config = dict(
    n_layer=11,
    d_model=384,
    n_experts=12,
    experts_per_token=2,
    d_expert=352,
    d_shared_expert=0,
    activation='geglu',
    moe_layers=[1, 3, 5, 7, 9],
    router_score='sigmoid',
    normalize_top_k=True,
    routed_scale=1.0,
    balance_loss=0.00124,
    balance_bias=True,
    router_cosine_scale=14.0,
    init_std_router=0.0137,
    lr_router=0.00102,
    vocab_size=16384,
    norm='rmsnorm',
    norm_eps=1e-06,
    tie_embeddings=False,
    optimizer='muon_hyperball',
    lr=0.00658,
    beta1=0.95,
    grad_clip=1.0,
    batch_tokens=32768,
    seq_len=1024,
    train_tokens=309100000,
    steps=9433,
    dataset='wikipedia_en',
)
Below are experts of layer 5 (counted from 0) of a mixture-of-experts language model. Rows are named router (the router's row for the expert), gate (a neuron's input weights, with its number), up (a neuron's input weights, with its number) and show model dimensions 0-127. Each number is 200 + 20 x the weight over its row's rms, rounded and kept within 0 to 999.
After each expert's rows: "gets" lists some tokens that make up at least twice as much of what it gets as of all text. This comes from a sample of Wikipedia text that the model never trained on. Tokens count by the router's weight.

# expert 4
router,190,229,222,200,196,184,187,237,208,182,181,176,206,216,216,206,203,186,191,174,196,145,208,220,190,197,182,187,199,189,223,215,185,226,186,238,197,177,160,196,217,183,148,211,191,191,224,155,181,176,258,189,203,191,201,192,190,199,184,205,201,217,179,214,237,206,205,215,182,198,214,210,210,192,221,222,205,188,199,226,219,209,188,208,194,202,241,212,212,198,191,207,211,226,220,188,177,198,201,225,224,194,217,200,171,189,253,169,194,187,172,144,206,223,202,209,219,174,202,187,152,228,159,217,172,172,190,220
gate1,214,183,222,212,180,161,206,170,214,196,229,200,202,198,195,177,200,188,203,201,223,191,203,201,229,171,220,189,217,207,193,183,178,170,213,189,228,192,199,194,197,192,195,197,229,192,161,177,189,203,166,193,184,217,186,261,187,213,211,206,218,195,214,155,179,218,209,233,201,171,214,190,222,223,218,206,228,195,209,277,176,192,183,198,229,212,214,180,182,202,168,157,182,206,187,203,192,192,229,200,203,198,206,223,189,224,215,211,164,215,193,212,193,194,200,211,203,184,202,199,159,186,174,163,193,198,174,184
up1,195,232,163,214,193,207,201,218,197,194,195,213,194,196,189,191,238,191,186,176,186,184,206,173,171,212,182,207,193,202,212,221,212,185,200,198,190,211,217,201,189,203,216,190,182,211,231,216,208,199,199,237,193,212,188,147,204,177,195,219,152,207,189,232,226,179,213,187,189,212,163,197,195,188,166,161,179,184,191,144,210,191,208,188,156,202,213,196,198,199,220,217,209,192,175,208,242,235,185,184,186,222,190,183,189,198,196,172,228,196,206,190,202,232,213,176,200,194,200,184,224,210,228,222,199,208,212,206
gets: "1", "0", "9", "2", "8", "5"

# expert 9
router,197,240,222,192,231,205,188,199,225,176,211,209,207,188,192,193,216,192,179,184,168,180,194,212,186,204,221,225,200,197,222,205,197,205,205,193,202,217,211,213,193,189,174,179,174,199,194,188,216,215,247,202,197,180,191,172,179,210,191,204,220,205,160,219,210,213,221,183,209,188,196,213,236,193,203,205,218,172,221,205,232,216,193,203,229,192,210,220,197,235,205,233,189,203,176,191,171,202,184,209,193,174,208,199,178,195,233,183,213,195,185,156,229,250,205,197,197,177,206,247,218,217,162,207,189,193,203,221
gate1,174,177,203,232,190,209,186,198,210,205,230,221,204,184,206,226,215,231,237,235,214,221,185,207,189,244,191,194,225,207,193,194,209,203,220,208,168,181,226,196,219,224,209,197,218,207,208,190,191,172,193,185,145,191,180,187,182,186,168,194,198,229,197,196,190,182,194,186,204,206,211,238,188,217,219,187,183,187,190,207,173,217,216,150,203,208,192,201,232,196,208,201,220,175,186,239,190,222,187,233,213,177,224,214,217,210,225,215,206,238,193,203,213,215,166,221,203,193,211,218,160,179,208,199,183,196,161,191
up1,202,221,209,212,234,192,198,225,223,190,176,245,197,199,212,214,202,178,218,205,219,206,201,216,188,192,170,208,215,214,224,205,215,210,215,192,200,201,215,201,190,217,195,199,263,214,183,201,189,192,187,201,190,199,196,169,191,160,171,199,197,158,191,204,159,242,196,199,158,184,195,205,197,194,215,173,201,216,200,199,190,203,222,182,222,153,198,212,211,204,227,193,187,179,162,222,196,166,208,187,220,205,230,194,209,218,205,201,197,196,210,173,206,256,197,219,204,188,161,212,213,220,231,176,207,188,193,190
gets: " ", "2", "1", "3", "–", " P"

# expert 10
router,229,243,226,169,204,161,176,206,241,172,203,209,209,200,188,182,207,201,194,196,208,189,200,195,218,212,224,208,198,195,229,198,200,216,186,199,195,205,219,204,208,184,203,165,201,151,193,198,195,208,269,183,249,208,180,199,165,176,177,232,181,219,169,240,200,216,211,202,209,173,217,191,199,218,185,184,219,144,217,232,205,217,229,210,210,222,235,204,183,219,208,201,197,196,206,215,179,188,198,198,230,201,174,243,201,199,224,168,201,194,178,159,203,209,214,203,204,226,213,214,185,219,182,205,163,223,156,205
gate17,177,195,152,202,182,189,200,212,204,193,237,185,217,192,147,230,188,207,183,193,188,185,183,169,176,209,194,200,175,226,224,214,177,226,172,232,226,164,203,205,218,204,197,215,182,181,192,227,210,226,186,160,181,197,213,183,206,231,200,188,203,159,209,206,149,193,215,211,160,225,204,228,237,177,192,145,185,213,217,217,188,239,202,228,175,194,183,182,197,202,174,203,217,202,218,189,211,217,204,210,185,205,203,177,187,211,234,177,246,195,206,172,168,209,253,193,217,203,209,217,182,210,166,190,187,216,211,181
up17,187,216,216,172,194,178,230,203,220,221,194,211,166,203,204,203,218,205,185,195,234,180,208,185,206,218,210,226,215,216,195,209,183,201,176,201,188,187,183,212,198,216,161,172,123,188,172,182,199,214,168,193,185,167,192,186,206,196,171,175,193,189,177,207,193,212,227,185,192,214,178,168,175,183,191,194,235,206,181,217,180,194,202,169,204,209,221,188,207,232,202,225,153,208,189,180,205,178,187,200,227,204,197,206,164,198,233,189,209,173,189,146,190,175,199,190,206,191,199,198,192,237,190,198,194,171,209,213
gets: " a", "==", " was", " is", " the", " \""

# expert 6
router,206,217,209,182,221,167,189,209,237,185,196,196,184,208,191,252,186,205,164,178,205,173,183,232,185,228,206,192,207,204,232,186,232,190,189,209,183,177,184,186,208,180,167,177,167,201,210,181,223,184,222,186,232,203,161,214,203,212,208,177,236,208,166,211,197,195,240,214,211,192,191,202,155,207,201,212,204,175,196,222,216,214,220,211,223,193,235,209,213,200,200,189,211,228,243,190,132,204,201,176,216,210,175,241,178,199,235,172,200,205,167,168,204,197,215,205,206,237,198,225,211,218,169,232,187,171,183,210
gate54,209,181,196,199,181,180,228,218,230,203,187,206,211,177,225,179,219,226,233,203,186,234,215,245,199,215,163,185,181,226,192,209,196,186,187,218,212,226,224,230,180,186,214,195,229,149,212,185,183,232,224,208,209,195,205,194,228,179,208,184,159,165,216,250,204,194,217,201,176,197,179,243,195,218,217,181,174,157,229,210,224,228,185,190,197,223,201,209,210,203,173,175,232,205,191,224,198,229,183,172,234,181,217,211,228,163,200,190,194,203,165,185,176,196,214,207,189,214,203,197,191,200,228,221,155,193,194,187
up54,192,155,208,187,197,211,233,212,197,203,220,212,220,140,198,213,253,214,207,183,178,190,198,217,171,207,200,209,208,212,196,211,231,167,238,180,207,211,172,225,236,196,247,196,189,196,228,218,175,196,184,206,204,223,216,195,191,193,190,230,195,186,191,235,201,223,183,213,188,215,193,211,178,187,178,192,126,207,213,207,219,185,240,213,218,220,202,193,192,184,216,189,213,184,218,233,190,210,223,206,206,187,215,203,207,218,189,195,208,172,213,212,223,169,220,190,166,158,226,187,174,207,169,169,187,203,177,192
gets: ".", "'", ")", "\"", ").", " c"

# expert 7
router,192,232,199,153,208,202,160,217,218,200,154,211,189,218,225,202,185,203,200,158,176,172,176,226,209,204,180,215,222,172,202,170,219,200,176,190,190,203,195,212,169,176,149,179,187,184,204,196,179,168,223,192,197,225,195,194,212,201,184,227,236,232,189,200,223,206,183,200,214,172,223,203,163,203,165,191,209,167,179,229,213,181,215,211,208,197,235,218,204,207,177,176,192,212,178,216,176,220,205,194,214,188,213,198,171,209,190,201,223,204,176,179,211,226,183,208,224,199,214,218,197,184,199,206,172,209,213,193
gate17,175,225,234,211,198,222,212,201,181,207,185,203,231,191,173,195,193,210,207,192,191,193,212,232,204,182,252,188,141,218,213,180,223,209,195,234,186,185,202,185,201,190,194,208,210,218,211,192,192,208,204,196,219,182,169,190,216,221,202,229,200,205,240,189,207,204,205,189,246,203,206,215,215,215,194,229,190,197,178,210,197,195,178,216,213,178,235,168,213,228,207,216,192,234,216,195,202,173,197,213,173,145,188,203,193,224,214,192,201,189,201,210,220,197,188,186,204,189,171,178,213,192,182,240,195,200,186,170
up17,188,221,215,227,229,183,201,205,211,204,219,183,197,223,191,188,151,233,155,216,208,204,217,206,189,211,205,170,196,236,177,188,196,188,220,218,190,201,213,212,210,183,176,213,157,205,176,201,219,199,225,217,225,209,160,197,202,208,202,223,175,191,253,224,211,210,216,222,166,196,198,190,213,221,193,201,208,180,210,188,202,199,187,168,189,189,191,175,190,249,173,229,201,188,199,218,217,187,247,199,161,170,191,171,221,154,215,181,212,267,206,210,201,202,188,179,165,185,177,212,219,199,199,207,206,177,227,200
gets: ",", "-", " and", " (", " of", " to"

# expert 0
router,210,231,236,190,210,185,191,209,224,187,198,163,184,212,194,211,196,216,187,168,191,160,190,217,158,201,206,192,174,183,208,191,196,215,198,225,193,211,183,181,196,183,155,180,194,192,245,188,194,207,228,197,212,218,179,204,217,214,220,203,192,205,202,201,183,235,227,191,182,185,186,188,210,179,217,219,215,196,197,201,179,242,212,228,219,217,244,230,205,207,185,198,214,243,209,196,173,178,210,177,217,167,182,210,183,209,200,196,214,193,197,184,221,213,177,170,213,191,226,222,182,195,160,198,157,179,208,211
gate1,189,218,167,217,205,220,232,195,212,219,212,202,196,199,190,200,212,209,230,198,205,160,238,153,171,168,197,213,191,189,205,199,232,189,204,196,169,218,206,187,178,195,237,203,178,172,220,208,196,201,251,213,180,209,224,194,183,169,197,181,215,237,188,216,207,210,190,188,224,194,234,177,194,190,198,188,175,174,225,197,189,209,210,222,196,144,208,219,196,205,175,209,216,209,191,191,179,181,179,172,222,202,188,192,199,219,228,212,209,158,207,194,168,203,159,220,168,201,167,217,164,191,204,215,199,158,189,209
up1,214,200,140,201,195,240,224,191,207,236,204,223,209,223,170,197,219,198,207,180,188,188,200,190,208,194,233,238,184,148,196,194,184,195,216,230,183,230,215,173,201,176,197,220,184,201,202,220,189,207,220,218,210,195,200,192,221,179,205,167,212,209,172,193,184,178,209,179,210,185,240,197,189,233,172,170,195,164,206,203,195,202,204,232,215,190,183,203,243,167,190,201,184,202,186,216,176,191,209,187,206,196,223,209,229,186,222,178,195,173,223,190,201,180,176,233,195,201,161,224,175,204,171,197,200,169,214,200
gets: "|", "%", " years", " km", "ation", " m"

# expert 8
router,202,225,238,190,216,170,192,203,225,185,195,190,219,209,198,214,227,207,196,206,193,187,193,247,210,196,190,192,179,174,236,202,236,216,177,199,201,212,202,211,217,233,183,200,171,206,221,208,185,206,241,166,207,193,198,214,181,194,197,224,196,192,198,226,176,202,225,216,223,202,201,226,176,198,200,207,199,194,213,227,181,216,209,242,195,199,219,223,173,216,205,209,206,224,218,212,193,190,229,176,199,197,228,223,167,190,222,203,226,214,165,180,194,206,225,159,222,188,227,199,219,237,200,213,198,215,173,202
gate1,234,223,223,197,224,223,207,174,224,213,200,185,159,226,173,164,175,201,227,194,189,181,188,211,223,193,196,231,174,204,227,186,205,208,214,200,243,204,192,193,215,231,243,223,175,211,201,210,231,217,192,213,229,211,171,223,188,206,237,205,174,175,192,202,192,226,193,159,233,203,175,181,198,216,201,227,189,215,206,208,199,212,223,198,161,211,202,183,219,182,213,182,197,221,217,214,223,127,223,182,185,203,175,220,221,239,202,173,241,229,225,184,216,178,226,173,195,182,193,197,201,169,199,190,216,184,179,184
up1,185,160,192,184,221,230,226,215,215,212,169,217,191,209,203,185,206,208,216,212,199,218,169,180,246,180,198,183,200,200,211,207,173,178,208,176,203,198,225,228,225,191,206,204,192,193,172,208,202,221,170,206,224,182,237,235,194,202,226,213,167,190,194,180,221,185,206,221,211,190,172,177,210,219,192,166,196,200,216,187,151,196,220,186,232,185,234,186,192,157,187,220,186,179,181,239,207,198,182,227,158,171,241,188,188,217,193,160,206,213,213,209,187,186,190,193,240,201,181,204,203,237,185,165,198,191,203,202
gets: "0", " was", " to", " had", " has", " have"

# expert 11
router,217,224,213,169,247,177,201,192,213,181,197,212,227,186,171,213,174,196,194,173,209,206,216,219,204,209,218,183,221,185,233,204,216,204,207,194,206,212,189,195,240,188,149,192,208,198,240,185,214,189,221,195,212,216,200,243,220,189,183,188,191,220,190,223,211,203,281,181,197,174,173,223,191,206,201,215,202,191,213,249,217,212,184,206,192,215,221,234,214,216,179,200,204,208,198,204,183,168,216,195,195,203,214,220,155,209,212,165,225,196,193,183,201,246,175,222,228,209,211,248,196,269,173,201,185,207,203,199
gate1,223,225,205,186,217,194,188,206,205,205,217,202,186,216,210,169,220,225,209,221,184,217,224,194,173,241,205,184,209,203,205,215,186,181,203,200,175,203,177,191,200,196,197,162,206,241,236,191,205,192,202,177,184,224,167,229,211,180,185,197,166,210,197,205,204,159,217,222,180,225,198,168,179,229,181,225,217,213,188,201,176,212,193,203,186,199,185,176,186,189,215,200,177,173,216,204,204,202,216,212,196,227,208,202,228,200,200,199,186,219,161,185,202,204,202,223,217,204,200,185,202,243,217,193,179,209,237,153
up1,216,206,186,207,188,211,182,181,217,216,178,213,183,214,176,183,214,229,196,199,194,185,196,200,240,182,189,191,165,198,219,194,163,193,197,191,249,157,177,231,200,214,193,209,212,180,199,224,200,199,171,183,206,175,198,186,156,213,209,195,225,218,148,207,218,188,197,190,193,191,207,245,191,197,188,212,173,189,192,196,148,192,211,213,216,192,179,229,188,236,215,226,231,178,241,193,219,240,172,218,168,188,222,210,216,183,182,192,247,222,208,195,214,226,211,172,179,212,161,181,206,234,171,200,196,195,203,212
gets: " in", " of", " on", " at", " In", " for"